Experts of a small language model.
Size: vocabulary 1170, 45.7M parameters.
Training: a variant of SOAP for the experts, 491M tokens.
Below are experts of layer 3 (counted from 0) of a mixture-of-experts language model. Rows are named router (the router's row for the expert), up (a neuron's input weights, with its number) and show model dimensions 0-127. Each number is 128 + 24 x the weight over its row's rms, rounded and kept within 0 to 255. Numbers have three digits each.
Before each expert's rows: a language model's description of what the expert responds to. This comes from a sample of Wikipedia text that the model never trained on.

# expert 28
The word also in See also section headings, plus inner pieces of foreign names and words, e.g. Dü-ss-eldorf, Hapo-el, St-ud-io.
router:157108103102101152131106105154105107104108105106151153143097120105108150161100158104101106150153147104144150149105160100152104153105100157158147112106154154102147154152149111109109152102151155156155106099149110156100105152098102106105154150153156155151155145150149142108148149106158146101149106156104151103149109157101105154103156106099155156148105158102151110150107099145153112098100
up0:122126093130111113117093124109163131116095116124120099164113094126129123092111146140138127151151126092134128140136136138114147081116131115164180112071140150110177140123178148073110098152126112127090107089144105111104130126106091089100130158145103107126160146110106174139082132130152127086142149139105166112172118134110142132133131098095136143151107102095132121120089133174135086131117
up1:172119127125106138098138116096083149101078095146136105106128122129105081130134127093141091157093142112124134096111103110151106125116088156122175100089145129128145105104164151121102106114143120140101123112116158142148103135126099125169113154101154168116110162116151113118102109158139106113107127147113114163135135171172109170091143128109122154125097122156153093125077122128164079102115
up2:147087138089129159084139181125131088141164133151120106124130107146114135120110164100102109132163142140126138101123156159131143117144120177160131143119138154135150146120142142102129134126129100108163126147112128127109157138088078150114105125207122145154117178139127112140178132107129150146142137131125078132124110124165104103076162125150142126157098118080133097155116177102101139131140
up3:125123097165110118114096133134096143136122100118124102150145082141154124107125141163097134150126127088134138147085135134130141128136069125118124124128102102123150131107161095122130150110144116122152117062166138134081125121098112070140140151168132167118129085061114135128147097104121151106109140125146118124127159136132104170086131154119160120140163126127129078174160131165171134118157
up4:141112132125146116135129118140140141107143119127143134119109135110155137133125135129127133140139125106129143147123125116146149148127124130142116112124128130121145125136136125136148157117111111110179099192117131145153197147116084146155121161137112117141113187156120137130189138114123188136133150134139023148121134162182088119064145110137134127133103132119130064146121169138100122146167
up5:177157138093058135114145095121076112147155136110121128103165090193130115137128148140136131113131120086144199191142093085095154160066084158154129105111167111138118167135137113063144175142146143122137134114141112147113115140123110123131125131136114133131126106117122119143125116137137128110132114129133143140159140132107154123107108106094146139144111118113138144157127117136138152121123
up6:141098129112108108169111135134121122123119118153140143127112112102145149156135087105154097123149139153122141119088100158122123110129142111118142135108134109099169123110209070106114167137142166132123145107095165144146098119086087081101130112145133107111145150165155131099168113077098098136113161123154172135136087123131116140096110137123117125171152083140150133129109127104154151110108
up7:123139148131130120124125109137128134113138121126143121124109122135127130117116134121124127144134142125132129127118131127123125142124120135122129141128133123139133136133130123117138124116128130103180098186106136131133204155113090145150126163163107130145097193146120145123187161110121205131118161126126016142114117143188094120066133114138153133152122149124123092165143145151099118153172
up8:181145139119144143113133127144149142125146155120129139141095098126093141124130159129076147111148158101137133183109151148178131138124104135140132134116145185142123157122143106137075147135097118120147127132114119132118124118127084118136143144147110087100162178145134133113158143202117182117119127126123118122145151140144109119093153097118169100104150186128122081176151137154130122170128
up9:078132144125110122122125116131126085125122122172131158128097127120135122143135138094136135167116119110127133145120155124103144158137117112155107135128136126159103139125187102134142141106127147108134124083098121105153116180096095105130160082159131139188100087136133160084104102096096156128143086184136156093153129116132113124115172144143114178125119122176126131149146142101176104125097
up10:125122124119128135125125125129126133118118123137130134132120127134134127127118140130120130121136129124136139130128131127120124128120127130131132128125135123124132124130128125117134120122137133103176097185112138131148202145113080147161135174167111127146104198149120147120186145111126205137122168126124021152122119139173099123063146135141144143162105146133116084177130143147094129163172
up11:144085130137126110142122154119131173084142130109121181138104136088160138146142114139119112128147103086161144151148154140149122122112159139124136103151172122101145131120161123142145102146141118120120156161107158114080101141117147124129089099143104149116144080105071135124120137111156139129109146174138137132128080125109097159106127173095115102156141129110160090108061103091107116108165
up12:142110142114115151094112111119097134110128118154123133150140083135140103125096135130107153111125136081108139175148079124122138161088092088122102135088101150132085127120119108117112109137132112092113082109138160114111149141126171114119130093138113121128121107125123122123116155099127141093059133135132154128120151125134139081107167180084161085153153145124130132057108129103124122082149
up13:139146140114100129155152077164169144117102122180106128145125108094089126189148147082102144157133130104135182118103132090136141156123111139176127064139135130153145105139186109158122161148122201136152137149130101118129177143123112136169113137148145139139123123131134168119121144105105127096145105129097170125118129141098123117160131131105157132145141091115124134137119132118126149115113
up14:150121176088131171113134125147136143097117131126132092124087117084162160139141162098112117137157113139162134134183137099132122151141118164108103134131184136117156139118146157109126161163141137132138087097099142170123132126079114170130149152123141115168101124104065121114177136096122141114157140170088110132170124109117124087107151119092138112124133135137128159110134115122116163115109
up15:134086171129128119119131121136136133142078146120153136198097118121132144105112104146094171159157140103119166178141140124141139115123126128155131148126127119086127166160110137194148106137116118132138132121129126134115162175122121118108150147142108115185140117134166127093088150107120167174153179144145132119162097146105152129109130138107165092116136066115164136119106133134139108140132
up16:133146124166135143114164140144109077117134105098144156102127093105122143152099179107096149153111131077113106162092164139116111149128140132091139126131138109148160122144090127151118152123151157136141139104091092133100147116130161110130152136119130120173118107115144133115122105145124154137083145172119145102176160178115152167100165116055103139126141120130103112103145101117114114156097
up17:164141143126136156075180142182127115085102121110162155124119116114092140198138088094139130121106188074142167154096102147180125160121125138156098109128136164178117134136163109098096137138134142124109112092122109145088151151112134151142161121116139117132114140128127141148154109118154129128130149148136115112159117124104157116126144136130141125138095138128144123105118148129190127103112
up18:136152138137126128121136097160122117093099126133129144186100119127108134115118153108151106152130133091121138155120145098096135122103129125156094123156107136123057151156121173121115150146097154141106128103130149169112108093095121101127106135126146133141131115155131158117127106135164167176081133139107167068143149121123124145125127137108136118136169117134110179090199111175134140120087
up19:137152092132154117112111131136165132112111121151131113121088129121094150146132121122093098143157133130155146155160153152139106108092096113141147113092152147126167163115155086125123095129121134117175115103090116166078122106105108121167092120131143154161141111158114171120139172120127140077136110148098164151149164154123097172139146168124132109159126139109173082106125103130098110118101
up20:150122136134151128139116152101147138104120154120108091115097118085156129115086156089161114166102129109170165119146129134178155125106157089082173111088146176127155102138138107108125106110103125142161138143113109118157145115147123076096110114105120122157140129152119130139091151136141100102132144146098145114158171152178070165122143147116119151145105124135146118108103136141173120120150
up21:154105151101147161128135120115105119113111111153151121120080139101111115132087137119139106103141134088138166174116174164162094154126098132101107136117147132078110140154145075120094158101162134092109105092130121155119101089147108130112119138181146110148132114145116125103138123088102171117121105126135154137167127111145160096113144104106161169161127143104100098139141128130186126145134
up22:109122133096093134190120144177143124095124152114144088147125152123134124139128101144124141112172133085140131154133129102132133124156139100115121098121126146098129111150125133103139135100131128144076098104163128136099060130123152115063122137127094125151126163131158155110130153097136116119168141109067152124163106129119080079107175132126144120129163107150135138110147114111142113162084
up23:131108106117127140116118134120110125106132113156152129135106127106149112104122130141135119143126113100135143138134142166131125097123140146124152118114154131114133107139113114129123119145133121113111172147120141152099094150125133100071118082142074144186096124077102118063141140128104095085121115125093159144102116127147096166176136182117082100142114123094099108078097093115119146076175
up24:161152127134103171102122132120112098113091122128141135129090111118141127128109136077119147140134147096127198121117161127164114133067131168168142145092173127173130147139146135105123119145124135125130105085144149169146145129137111108127128114155123135123088098138136134096100116128113178094158128165093174126110136111079126068159126102109129130135101109089109107148099149139146126132097
up25:156120153139121133135100135097123112118098134128151142095095102134114162110143148098170114125151150113113154120144176106108112147115122116130117120141188109135117115144075136136098131087127146181176109156085121132111119117114121147119121136153161126111116156118116112141191147121141198131116145138120047118125099150132138113075163118127155156163172135112132118149128148125109107155123
up26:136112107127099119178126103118123147145123108125088086141106108111120156112142146173124107159191076129127141154136157103144143123138138137089199114086142142120123150105156154099137114136118134077116151087151087141087125153115114125150076097129141097118152157105133129110115140117122118119129143150123158110153106119076111141062102146131143133154106150145110119126093150134156134131140
up27:140099142132128131104136141109117114174106102143121122152148125096123149177127113129125124121129094155116129105149083108124103109108105134169178096116156139112106136120175147110126110117149083122149089103138133154128134065089144083058106124144106121152122146159135147076155150120138139112137140144150161082155144138134131099148150159089131110094109152111147108117102087141115104164127
up28:135120122101118148121138116148083116138159117118140151111177140125093120092184157097116121121140122112127151168134104079139158138103122125141111154153128127094110131121165146117143134150139125123102113149091093100136097138114102130151115135090114129115128182078115135118108177123111076117135158139116129166128104066126069118105105135163107172134117118118133080159137138136170089142122
up29:134142165104096113108169092142132076166106149127095158120142128061133162156131136130141103149077143130098165127120141123144107159132139129093119173099135138125114111150094123112193148096130170179136146107153113125179142139109124118136114157095163124129124131150110169114135138133102163112117119137133115110122101147124128134124163129125126087164120127134152127142154139156194112102131
up30:150143162118113102148146147148133101128147121121106117123093104131097143126134105131113104146116148120114146116132143072151138137160091125130145084121147162106132109163111120136109137111122111177175103116091152118142120103117116152127131117143155168137145138125143169112186159105131144129118101110110096113138127151154145204118125147091190138104125144131190115085114155137093150171157
up31:141141148164052149098150117127143113105151156109132165087138115132089135133128134110097155119113157123134124165158080116154173144124161136107123115097144142151146152169150135152098165130108147097140153145140066141104150139106135124126158123129108125095148098124149123164151120131161117122118117137122121101120099120107098164110120130124166189110119138124136144120169114132161187115085
up32:160078121131126123146101105124141139139117125132126109137086102163109117122115115100103145154141155126132123086102112099105082111136155156112147126131123087123138085122135131161088158122189152123091085126158109186085104122121106153085111142178146155117146130139112094123172133109119120142116134180144106108134135141135156155112132116138130134115068139181127127163141147101124120100100
up33:074147125079132114103127078122126143122138130126112156140121065081131108142121126092144152170099153083097152136106134119153132119094121097158141119125131127118145115135111136147159144105115131111109137106135079105135076107115127083152114116153095111142075129183112130100119165101162169136119114159142127110122072153128106117094145126152159145114094077125129120151126116101137121120130
up34:141116126106145109092126130149124119129150161115135158131125087138180114114136107101107121104132104100075139115100104163128133076135168118175101110140147107121155125157146121115102150162118141128155141133123110138163133100140095142123151134114168176198111138106172121118137099177141156067148101099138136145111134116100163132144166152094127137129141128140175145123132133110125125091171

# expert 58
Full stops ending sentences or following a year in citations, such as "(1986)." and "Franks.", plus digits within long numbers.
router:157103115111105150140107111155106102107096110109149150148100112106098156153101157105108103143153150095148152148103154099156110153109103156148150111104151148102153153151148110111101162108155155149149104106152113155101103153103111102099153153152155149152149150155156141108152142098152155106153112156111154102148095155099103153099160109099158151155110160102158109146102104154151109104105
up0:153122142118133144133135124126113126095103105098150142152127132131102138109125116106104142108115153073113150115115154110142091141113094164100127105143121138159105147175132077146095134122139143118080122126113119125124101080075114098173125108149140146152213143100152129090083132118118140134132091149103136113116108163119119115187144087132167162134121167158132105155148123131130128105145
up1:131144075088089133156135094160112147102105126141130185115130092081111138157132114159122126115128115095145161167085120108174147114132114134197125125136102124095137159126072162100168140096119097137135138110134111144136127139109154083112108187109084123173111169161109111126148102113141163139137140150129121122129149114115123145092155129122120141119102124117098116132145121156131141123116
up2:144123148097124138165081137107111101139123110134179135113108119108148143102119173142107121111103139118152172140106144124092122171100129191125085083086119086097112130163150120090147157112113174109153114115128113148116124112150184062127112185147134167113139132147117100143178142137126137135120136148127124095112119128114126127096164125138139102128136147103161122142105137133098110138116
up3:127121127117101157140102119146107107102134116116149132129089141105116151145127112113106083157129169120121138129124125107153116166095101168131128106110132164133131170193144150150109181086152159128162065090152148145110120124126147094101165131159142160127178125118098147107150117120114142129151131136119148118135125167114110189126176127141136120099111163104141108126124110155141110120069
up4:114122128067136141137120161133097101133116117149156095159141100121125109137131161095114118131132115117116113116124142163168083126156143148151160138100112152119153114120136036154110124138160128179135122127144144141117177125120155121090144120098186142116112135121140126087158154099158130108140086134100114088162126125108126113110145164091159118146156139135155138150094159108125093102144
up5:126096152126087124134156123125113098101108110096154090163099089134138107151115183132091116144113106150097117140116135102070129151125112121136112093092123106103101156095110112118167099089134147143128118151123139155121129117147133150131160123147186182158130168138125144149116126133166146146140125121079153111103141167118111173127126109157162105125108101120108061131112140096138145119131
up6:138180107094099095096101083147138154141127143126108089117131095117163116160105137106095131125127159137124167135156150125153115167111138154168176161159123131112114169165141114094188111116126127102111108100159118155136153139163100101093122142118107144120099139088113139120090136111106162093140139141136103151103149160108094147129161089110118114139123112111143123167161121165124114152126
up7:154138134103108158200109127156094111116078146130148123149048145118147120110144142066123129123087101099116115125116131134135119089113069142151147121138101118097106113133151115135146124096143136119177113127131130103128107102111116132135126098106166150120140131130139155102099147115141121106136115154158118096119130152091119145091153129143154141098158143127133091126105171149157128136061
up8:139111121133103129151133160109123153102110139184106119174107130112129162140107089118095130126140147090130101159145079133160151120109114137132169124113129147119119146191091132146135129139110122136120101174165130140135093129168152123117132145110128122132153138124164170102147161099118107092136163182115146092117144116057132124107160119148166156077112112118092129126140115129155151099143
up9:128118139110094150127128137132132118129113135119123094121102131119151164132129150097107085104137127139121173133168151122128144183097141121134156130120123134123123145110142138104167160129137078136183150175111136150134161148149126194088121143133116129156179110127112110164108079144107118088101119122123135097137150161132095108132121130100113123110173119161178103154160111095105075093136
up10:166092121114135175088130113092139145112055083119124169113104092134092129154123116147132078119139132080116147109147100148163123129097115124138135116137155128111123126183176090110124146116169133129120120128144084086115117128068132137169119098127124099173143141117180150134079135126130141126125137138104122120129119119150118151139121160098156144144139155114128098111124115087140100130127
up11:204112109137141118140103136142088115116111140116108106136167120109112163131051166132134130145143143104115090114106114104150098145107091128159172112124135119132169118112129125124107128128139149138146089089148110151111112121131107116107170171113125144143176135144138146071146124095130155124144096114138134089154096155143126127093148113141175144127110166095135102137129082114102112103100
up12:125136172144146149095104134123115144114112117130117121079111100169138165104124149126123139131144092121132161136145168097155107131110131123161163149124138125115116139106136135140099163096135105123132146110155066141135149121114094180142143152160145151148082155134170165096152130131115126123103148102108116106134135122099142159054152103076184109130079174111144115103122129135118118114124
up13:158148130088107095182123123185096150121103124150132123123083093123094155141179130127149167086109147122135148144095102088127136119120144135161098083130115075109157162144068141092104120111125155122135117113152154125145121117074137101087134137122167137170108169114127125137129113151115133150114145132114108128125138105117134123146155151115097112120081127111120090148136099135160131131100
up14:117131140114117124140138111148084133105133152139127128122142137119092137150132151121108153104145122126088139150076101109129151133123085149185111140100147132160146130134128087179181155115154147157135182119114095157117115119107122136060145160133130114137131113122158144112120095182077136120123138148116113086137163135126100130129147068131160189108130136104126110153102140133137115116087
up15:137128090131128108145121082184082122094135115112135119168090079138132139177130158123106101119149117156138180144093125107181129110095111108179168122161098153093128163156081150152111155184111157134134118108145134140113125151090173108120123131121102157145123140112111129118153112080113121129140133149101140119147140142099137168144158123132124140124129174112160122136132127116135152138131
up16:114126102131126132138115149110136107180142163133144135125104131105115178126113157107122111130150170115101122123094134126190101173121189136207163099139149146082161122093155120144124126154141138132132115116130129166166118128113103133096115145151154138147127172130166151128114108113106153099101103145091127071141144130160103116088112090118137119157133120142160122126103129153147106133132
up17:128149202112097131169129111138168119153142130145154133140131130115165140133136109150145134121121134110166119129123107143112136128141135158166163097104127111075138100151113118137133165101145113125168115062148144104127091106128079122102144144141100144149097192122131148126115134130143137129140109112085148090146102137084075165114159103119138098112102147144094082151103139129099128129126
up18:147126142131123142110109164162142077161139078105141068189130146157114153137111118124105156084153164174122139169114119102158109161130089124170163152082153159122120147139117087176120151101125124108125110099157114106096102125148103114135111130151145103133102147098148129114136154097137121105125173117125150140094104118145120083119111122119152119138140108112141146119111120154127097123095
up19:161083139111099163107112158151141136133128145090145153110123091111101158119104129118141084160130126135108141106130130129144097118108141171165188121105144177085153143174143115164154121150156133137121144096154149134109149126161097093088126147094147130138132115113161099098122142105128169138148124138080098115112131163114113151126121142148104161144131164083125094152115109142110096086117
up20:125121122117123151179111121132093107113134123146160082106161123105105121127155167135118128123107143092168138153107126102126088133114111089174133138102168115122156152139133075141165150120147134150147121133128109108129166184132138133123139135108148133141172157146140126117147124087106130151098066161099177135164123101134072155128130130072115115128145158075126127134140134097117109136156
up21:142116120081121153153134132155096116109128090085158103135115123111164136110141134140115116118132148118122142168151157133139122154114132131157140127132137131120169142150131147137147168106132143172154140103164183156139137085154124102159123152181134138147153125118136116146106184125114111122134109144127167096134149129116130157183164123151101083151101158145084123204171110124167125113129
up22:163139097116137119132121122136122093160150119102148125142149120116154170126108104119113118121123140137108138119149108096164123103099118109189131164120131136103149127106120140106124134112150156136156082117159152154108133151080121061075134138144129146153150163140165170120128149091151179137167116165139124079130101155098099142157129124127147120160088151105111063137109142131127140117102
up23:119106134146104137140150139149132115112129116138134135137109121141144139137126143126135106123155118134134130113132130125140132145104151130134162131119123115106166114152109116137143123111176120096091136075161144115110165128144127151132150123152184190119158135117233101118081138116195122092164137137142131098126070100140131153131097115136138161114139133160158142125111139184095113134086
up24:144105110149126126124128113130122144126141105120125144162134114096104151098116159105130108166107133122115152114100131106125128164098115092179127121115111073148135088130127114132141110111148133132150121116135132114085106093124135134099146142182167163094145134176149140067111111105157144113157100127133107107133093137142128128101147116137148116065120096143158154169131093147090100053154
up25:104118136153137101107108108156164090109127140147124130126087084103099140086144134133116105166107117119119120160150152069124126158147088100154109173115149141141144134158104121106147101098134152134140147127158122129075097172178155137180170108159114167107128115143129157137133136153152126145173144153111157115117076149141131124117137101112155146090142136090118150107147109098139121119147
up26:131124116082105133105142139114152119139119109126136145115144158128129144127142181136127115125122138115145122136084121136156106139079084132119106109094177152121158131149155128084114169150096169161117125101175130107143108112104125128095162182165153152157106116162145151094134148101125129166124095114096110103132125126170154183080134129130135137119116125079169111149126096151118121115088
up27:146147143151116158171158168118159098138152136100152135078137121131100126115121118153147121127170127140127133156146160111184072155112087125103192145109137113130120105163143093118092152105135137142147095096122154116141150170176100140124151119098120125109182137125150134133129138108126145103151129156121133135161093091114123081127152156156127161144134128114118140165150123135174112113099
up28:167094169132109157103130094108135126145184120130120103159150136128120145148144190125143154148142141123188133123134093154136090109143121139113124113186144132093138165166123140140095104163138128166102126107134156142121142153126128137098143145127133128104111153135134127185168096127131138122165120161139145146113148080125134126119132113153103119065087101085145119151119108160117147147168
up29:115110158122126139133127126150134127137126145128145115137092112139132148132115140131141134126121132123121125110142113141142103143110141140147154120106123128126147134137122119129126123146131141164159123107134082140103159138148113100098150121143161135064205132166151129132131177079150156095187100167130169126181121143144066119088148092164166143154138144100157165156107173140082100111099
up30:137109130071185116078090106136101080132104116068110128111126103088108132108124160160152111123155149099117176142105173118124109136162153148126109090116164125152151119189167113186159154106100129147133115112134098130103127138135136093123128117084174121123151144150144156123110144115144120113129093129137139100113128125083134132140136099123116140130147145123150126103144130123149133118087
up31:125144116152126157156155141153133163129087130104116129175161113122146178120120126181144113092142193107100126135112165097128132120110131111134153119138133115130136133156113154187104110138151140131148112097151109166137132141120142094087097089137163151146162137127142145130104107115130152116158060184134146105127131132125092124087141127087156113098141138120128078131149119134118116083146
up32:175123127135127113142129122158097136155111148125100144126109083126106113116130127117103111166123148158146120109125117109141106150119129122185134137124087129108136130110131115135093137150111151160142125078123151151123153168097170126127127110171147158062130099138079143119157145070158142105170093122127150106132100173115112166131143133110173179173099137078132143106119125129133116112143
up33:156126094168128116130111147156086118113145118109140155109118104110140155175127156149129091142120112120109114133116108171151127162065144090156130092142126112106161151158113120130107173144142127151113149136139145145114123128058108150086115130142150123114186098136100129081114128095139126162140101152144118094147120123110102099108158121096180082115127130096168108099118109145117119122132
up34:163120101126125129193132132136081066152104100113146145114105084118106112139120131109135144092138162121143162150104150101137067129068120111149134069152121167069157152156121114110118146126158177103106093115162123148082126124126137133103129142119140110132154162148153132105145144107145156112154110120125135109098118124120137134152113117111152119111121171086127106143134135107144121112112

# expert 17
Middle pieces inside words and names, such as episode, Garrison, Norayr, metrolinks, Falk; also UTF-8 continuation bytes of Cyrillic and Japanese text.
router:155109108107104152135103103151111102105102105104152151153105116105109154154102151100103101153153149099146151157103157106155111154104109153155154108102147152097153154153145111112100155102155145150154099103159102147106103156102105109107151152153152153152153151151157140109154143101153151106154105154107152102156101155102103150102153102105154153146097151101155105150107101151148108104104
up0:119103136161095118125108136150105139101132110126138118161161156110127118126155139063111139097130115073137179113127131158149158183130143143171147140140124149085132144159122109130146151114124140153086161082156125097101105159122119143139109175109177113116151087129117126133118124137126107187118144144138130091110137165152136079101165092124116126151137159118137100111087104100135128133133
up1:103148120115138167082115131123118105119104134100124158128122145153143170168114123117131090123112166083096124113143092131168120111115133127146150135130100124117144113140091120160109149121133132188118180117130082150096082129101107076180099126149140121096134110134120121090130141093166154101149104142099147139155138097140124131081117153110131152139139167113151117155135075154142105126094
up2:106119139119107142158128138127122124140072126106095149128143149112194150135129126118094123132098147127131082124153119118110135113141125095156164103114141143128159160115141091114092099101119115159154136139160171115169111167089126123129167092136157118168157130189126119112168113162114183074166116130145131075130146154122116134121113101127138146114148122153102107090165145131114132129127
up3:100119145116072106117083107135109107085118131096150119141116113072140097126115141102059155119149111136119147151128175128138141121182193135170109145123194124124148142131109159098124115130144125103124128147134118098147115135121123140181108123162139122151151082130128116136139086113130124122137113125114142137098081148122130155110120166133147139111089156159145118119128134145162137072119
up4:132141049126157155164127137112109092160098125106117166164142121123102110156077127102135062189173145128135118171125125142129147142087121121134120136170126114151143137116139140150108153122144143122153122090138118147127163114183125116086127139149109167108138107143156133129128151082167122099108143089149146103145132108124142133098180159091143130122123150114121144121147115125138126150123
up5:115150143138108127127105127133114118122132112133130118090094139123124111149140107078093147176114125132187132142107095163100127132111077129164123138110134111146158160151102104138150122136160115104154129081068140164133138152091143121121141118153131156129158109122129158118164105179164155055103146156123136130119144113101119162169131085171134147107121134122132126136125133151072132097124
up6:141118098110178146158140149102107110152129111114116153146156151099068126127151130125159120141139119097138146144110102095139141121110096109121124084127143134158123118130110132153127127093103217094121136114124106126121147122102133092105121128161084099126107168148147119104140152127130132136134125171138123068119123169122082114109187113071124134105153175140143146126127096133109097118128
up7:147132148133133117120139072101113088134150067102164132126130096139147071140121148099095116116132155129158107152082136133172143140110138103083100148143131165103116157135178143123120138146155138126128143108109111157102116128157110082139151139145137123126110144120126117146113133132168114139117106117065139147168116133113151140129124138081122112085145102123108089095127095121138151178184
up8:128139124144136139137105128122131116126115114109123124146138149116123121134129135113126131146130137115132140115127118135133130102118114108134143116124121110140107131118138140127108132141130122153134131156147118125084108078097110152089146134170148149113175161146202131070169134125106128087165133091168122105134062150118111143047197141120165178147096163111160107118111093144112164084119
up9:134106134137156128149131098159156113092102125099125139122143167112142142165180138116118139146103137139156157129134132167116140147123132160129182090129105126143140126170134083117094124112130131132111146137134104136064129116139093075131158145156091129143110161148134120140143094132133121153174136133135084114144100108105119170133182083177132140098084124140132100142129098096132153076123
up10:137119124122082135147120129145146098105138083202141096138129139126127150085100098113179147134097128122138111162152127150169107041109136126142150132139140085092168173129109127111110165133122127145135119142130104140101125134133154082140099155132138131107163141119127163127146120109127111134084130143134155080084132085119145119131115091123138118126104096146116112122108110129151115164163
up11:109124112184102104138168132125116144111136118131122107124127126126132165152127105169111143125109152114137114116126124130134133113112137154139138124126095117098105118147140149140105136100136128185130171123119113077089122156106175144073102137156108069110124136126119137153138202140120111166124089130118120107059083145102095129120095133128168123109105129141109161099091182132145126126145
up12:109095087121122146102131144122093127110141166135112092108121136103204153144090122166111146106134151107114194160131105120117133101102115141117110139093150143069123124139107127128099160161121145123097103131131130173203158113139127080130157126089159142126134117129139126112122153074160153124162119174146139128153131115151116133133124130135150166159124147112157134127102144139120130117115
up13:140146123121072157150182144153136128203111144115077118160118152087087137113128161106142173164131128148130145143115141091130175157113099104190136118122132184157151151178122149136163164119094125123124133096149143116130114128124129134143105170094142121127139130152134129118108127076093120130149144112100166128146116114132094116125133125115113142157129152134115148131149103160114126103140
up14:102097127120120105148166110129175084115092070112133119111166124124111104132109093130143102132116137112096096089130090159106146117142085165122152144098119199151140102121144125126137127144167124150132127123140175132125137162153129131118120133125095129129138118120113129046172112135116148130132141128103126137128125174155118132092157155106161105156122120147161136106126114096072150150112
up15:156110071094138144124085116115110124110157100130121117110125101135129135153108143114122118155154162108131142084158146151122132139077116108152108126131156139119158149147161131127084097133173128125127104156147133119103166141075163149109148123156167129116127121189126138103153137182112109145135131139099129119118083148107153120078152129170105122129058138117092120127086106127148153133136
up16:129108106108170148149141135149120145128115146169155102144146069115111183127077131129136103137150147150105144112124127132133131121110080089156118131092178104132107149147149126124147133125160138137153084083120170111114141151103087142173141113150128159140164115157133144110140134116106141094137120132117101132109115138080126172120076122147158175141108125166101093139115153098099105123155
up17:161084115124068115145111108132117111094081123125078121145123108137118196130162176101135126120185117162167127147104121129088094106113109135143127149126145154119132162157131135156105170136157130151151104123155160137129130103120163110119125182098140093131144109114116144112110103114106124122145143145127121129099134069134136127135136139076116154136131174142161116104127076144118130141115
up18:152136161151153093095128120127150128128133127099158164118179135141144145145096137114127113137092137120132150138134179143115086174091122137071166165183134172117091111090132120140122151112119141145129100133142163161081097140111119138104128101166141145128168123142161106139130152150134149104172078120116139130143089113133135094106174149079127113139127147122148132111106127168108127123130
up19:143105116162112086084141156136104133158164091117168178126132128138136121101148138201092108131088110123143170163130104125107155110115114134121170085177158101140093129114132126118135151143124131136126126147093130127118132141123124064140096154129120108142146139164122140138129098137126128175142110132102155066110119125095148167139128085090102126140157130128110145106141147108118129093147
up20:148141119155130137149103106132118093142141158137139112104132096099158115109117128141171121137154145090111130123106113106142118109106140138128171122124134156093135148145151139123132120127164159104141172067147126135138172134153101083120162181128145104135121151140140196160047135106124067106133132117082137116181128158113124148149152132123148160117120128094138133115115131167126110113111
up21:111091144122093062142126131148105132142131152117098135171105088134127122166120138091127132188131129094168182094139134153102141100142116137107156153138197115130104150149142113110107087126189129092146139110149091133072121150141152100124109140134122131100130122183127124099127158120148100085131121128118142139106131138121147127146143125095129169116146128125110099103126133128091148109113
up22:126130128112137155128134149156121095108141129097157187129129119112104095098095136165135120121121141079134122118112167135135122144054136125124151125139126146103141114108120150128135158076171139078133104139146126153135135127141152134133116095186133086112183176138101132111118113134144122158144116177140158103150118117099110136122125184144120169137096105096101084145116126134118115137080
up23:155161134114155110097102109171115092118102130117154126139099102083128110174080130104147125112125176135116134162114137162151107103175095105129105172102151135136099146160155103134103136105171127132124162161162129099100110161129091160125161150090125167140118137126122148094137119133129097120142127093108151160143142109112137130151156090112116128139091164115137125157146083143104126138086
up24:162157152134145110142132106154148088098075096152123125132153127040108159133125112133129091121133103131135134097104177140139144130127150141161183118076153137128146118134094162132134162138146112120117112138184135089126135117110123164145142118131106111188163129108134123080132144097119115101108150166155131126150110111098148173116120127155112128135106149151124118174113146114141119145119
up25:136164131129185137167119140126122083147142140134116148150124159118108169157101108085086092153121149132134129135114139091156137130119155139174138133112126160109130160115151128154116134117158120117159130111142142138192128163115155164153117148161172105148126109129157116095138176121110144117138146119144126114114129168146095198098153173120082129146111120100120129067114121144124115143133
up26:154117081169114105124135129076140111096087141096149109131101126093107144149141148140128119188114136119144143150102128122155134181167141161138152133153101141091125128108158176119146163156136135176145132107086145105150136115115111132114124114127130157128112169150125100137142148090150149117114089142123142127100108142095139175124107158115150081124166173111153089130140132174135114147145
up27:152136111112150153118128089168088153150129127155098128107133150063130167145165143156179133178178187114123133145168121140132128127078084127173143124143117097124134142160173149108121110102096172145164123125115137126136107127151138105138121137172157164117115149133148115100130106096166098093111121151144135117148118114134125131111116150153109118173126105140132129131118091126117132114096
up28:129113115134106114155119165153104147122094102106176122156119118130121124129118157116139130113129153142097145140138151093174136111087103139130136103140133147123132153121143143140127167110135142182134118102145119122073110089175188076092133163139153155155127131127114149075100128116130113145128107172096129120104109141124175094063134116152165110095147151110164126106125133104148111152144
up29:145074137144113155147106117163095089112105081092153141122107128163105137168075129149139133150136143100123145121115154115219117143066122151165156142119165131064151138141140119153124109113167137133169115120128133123141124161124138108108140113133142116142140122131122110120140150129107156130122145121149097122134122137139137140143130166101120107092109064077113126150120146147162141107125
up30:123126158136159114136120130130150113127134129108108143097138103072132122119131155124108113132151141136127127124093149131100125105137149098130092130130097124087191139140133155106072144110116152081115165143106151122134156147114134171097121145080133097112135139101139155080130152171099120067124118148116126120080138126138128153110093134097164132132176128146158073097151069124131110114118
up31:155149160091128116112149125137112155131104112120117136165137146118108103138125119136152146129109144144142166143086132135098144138146062121086126132154119132132130128154133123159112118147125143145125123096117093138067049119108122120100102105123143173083151109169142086103095132153103177104133104136147146091153095134142126126066173127125140117103093134117126092125158107150138134095129
up32:115153101124130089143114145119100080115133081116158148135128147145087131119165148137101105142157111110118156140120138147079070105108111140094119088126112155112124140137169115122102174120153130108109108114151125144117159102157103140092120132125122162148138112144144105124130120107163135129151127135111150102124103104098079084089181126126117139149151176132140126162116107122081172113073
up33:121112061110059151132134131142118109150130097125159144152100165081123166120129132083152130174161123117131122147147125128110106138118130158165152157139090148131128155118119159179142144166145148123154161129146150117124115129121144112148136143134149102141120139139182134105125178079112127137129127139153152090115142196131135162135139130153129122152121156154129120075127166141151131160103
up34:108177135136110142138125155153123136131112091143127140169110078107097123116152147070144108147104167106123131112112142104134118146073127107145111099097140134142189106141145105108131098123153109135108130094120148167126111138168135130162100137139150100123138046152155118090118092121132127134123127130075110136098104129083133148135127162116151120097137099119108118155117114107170095096120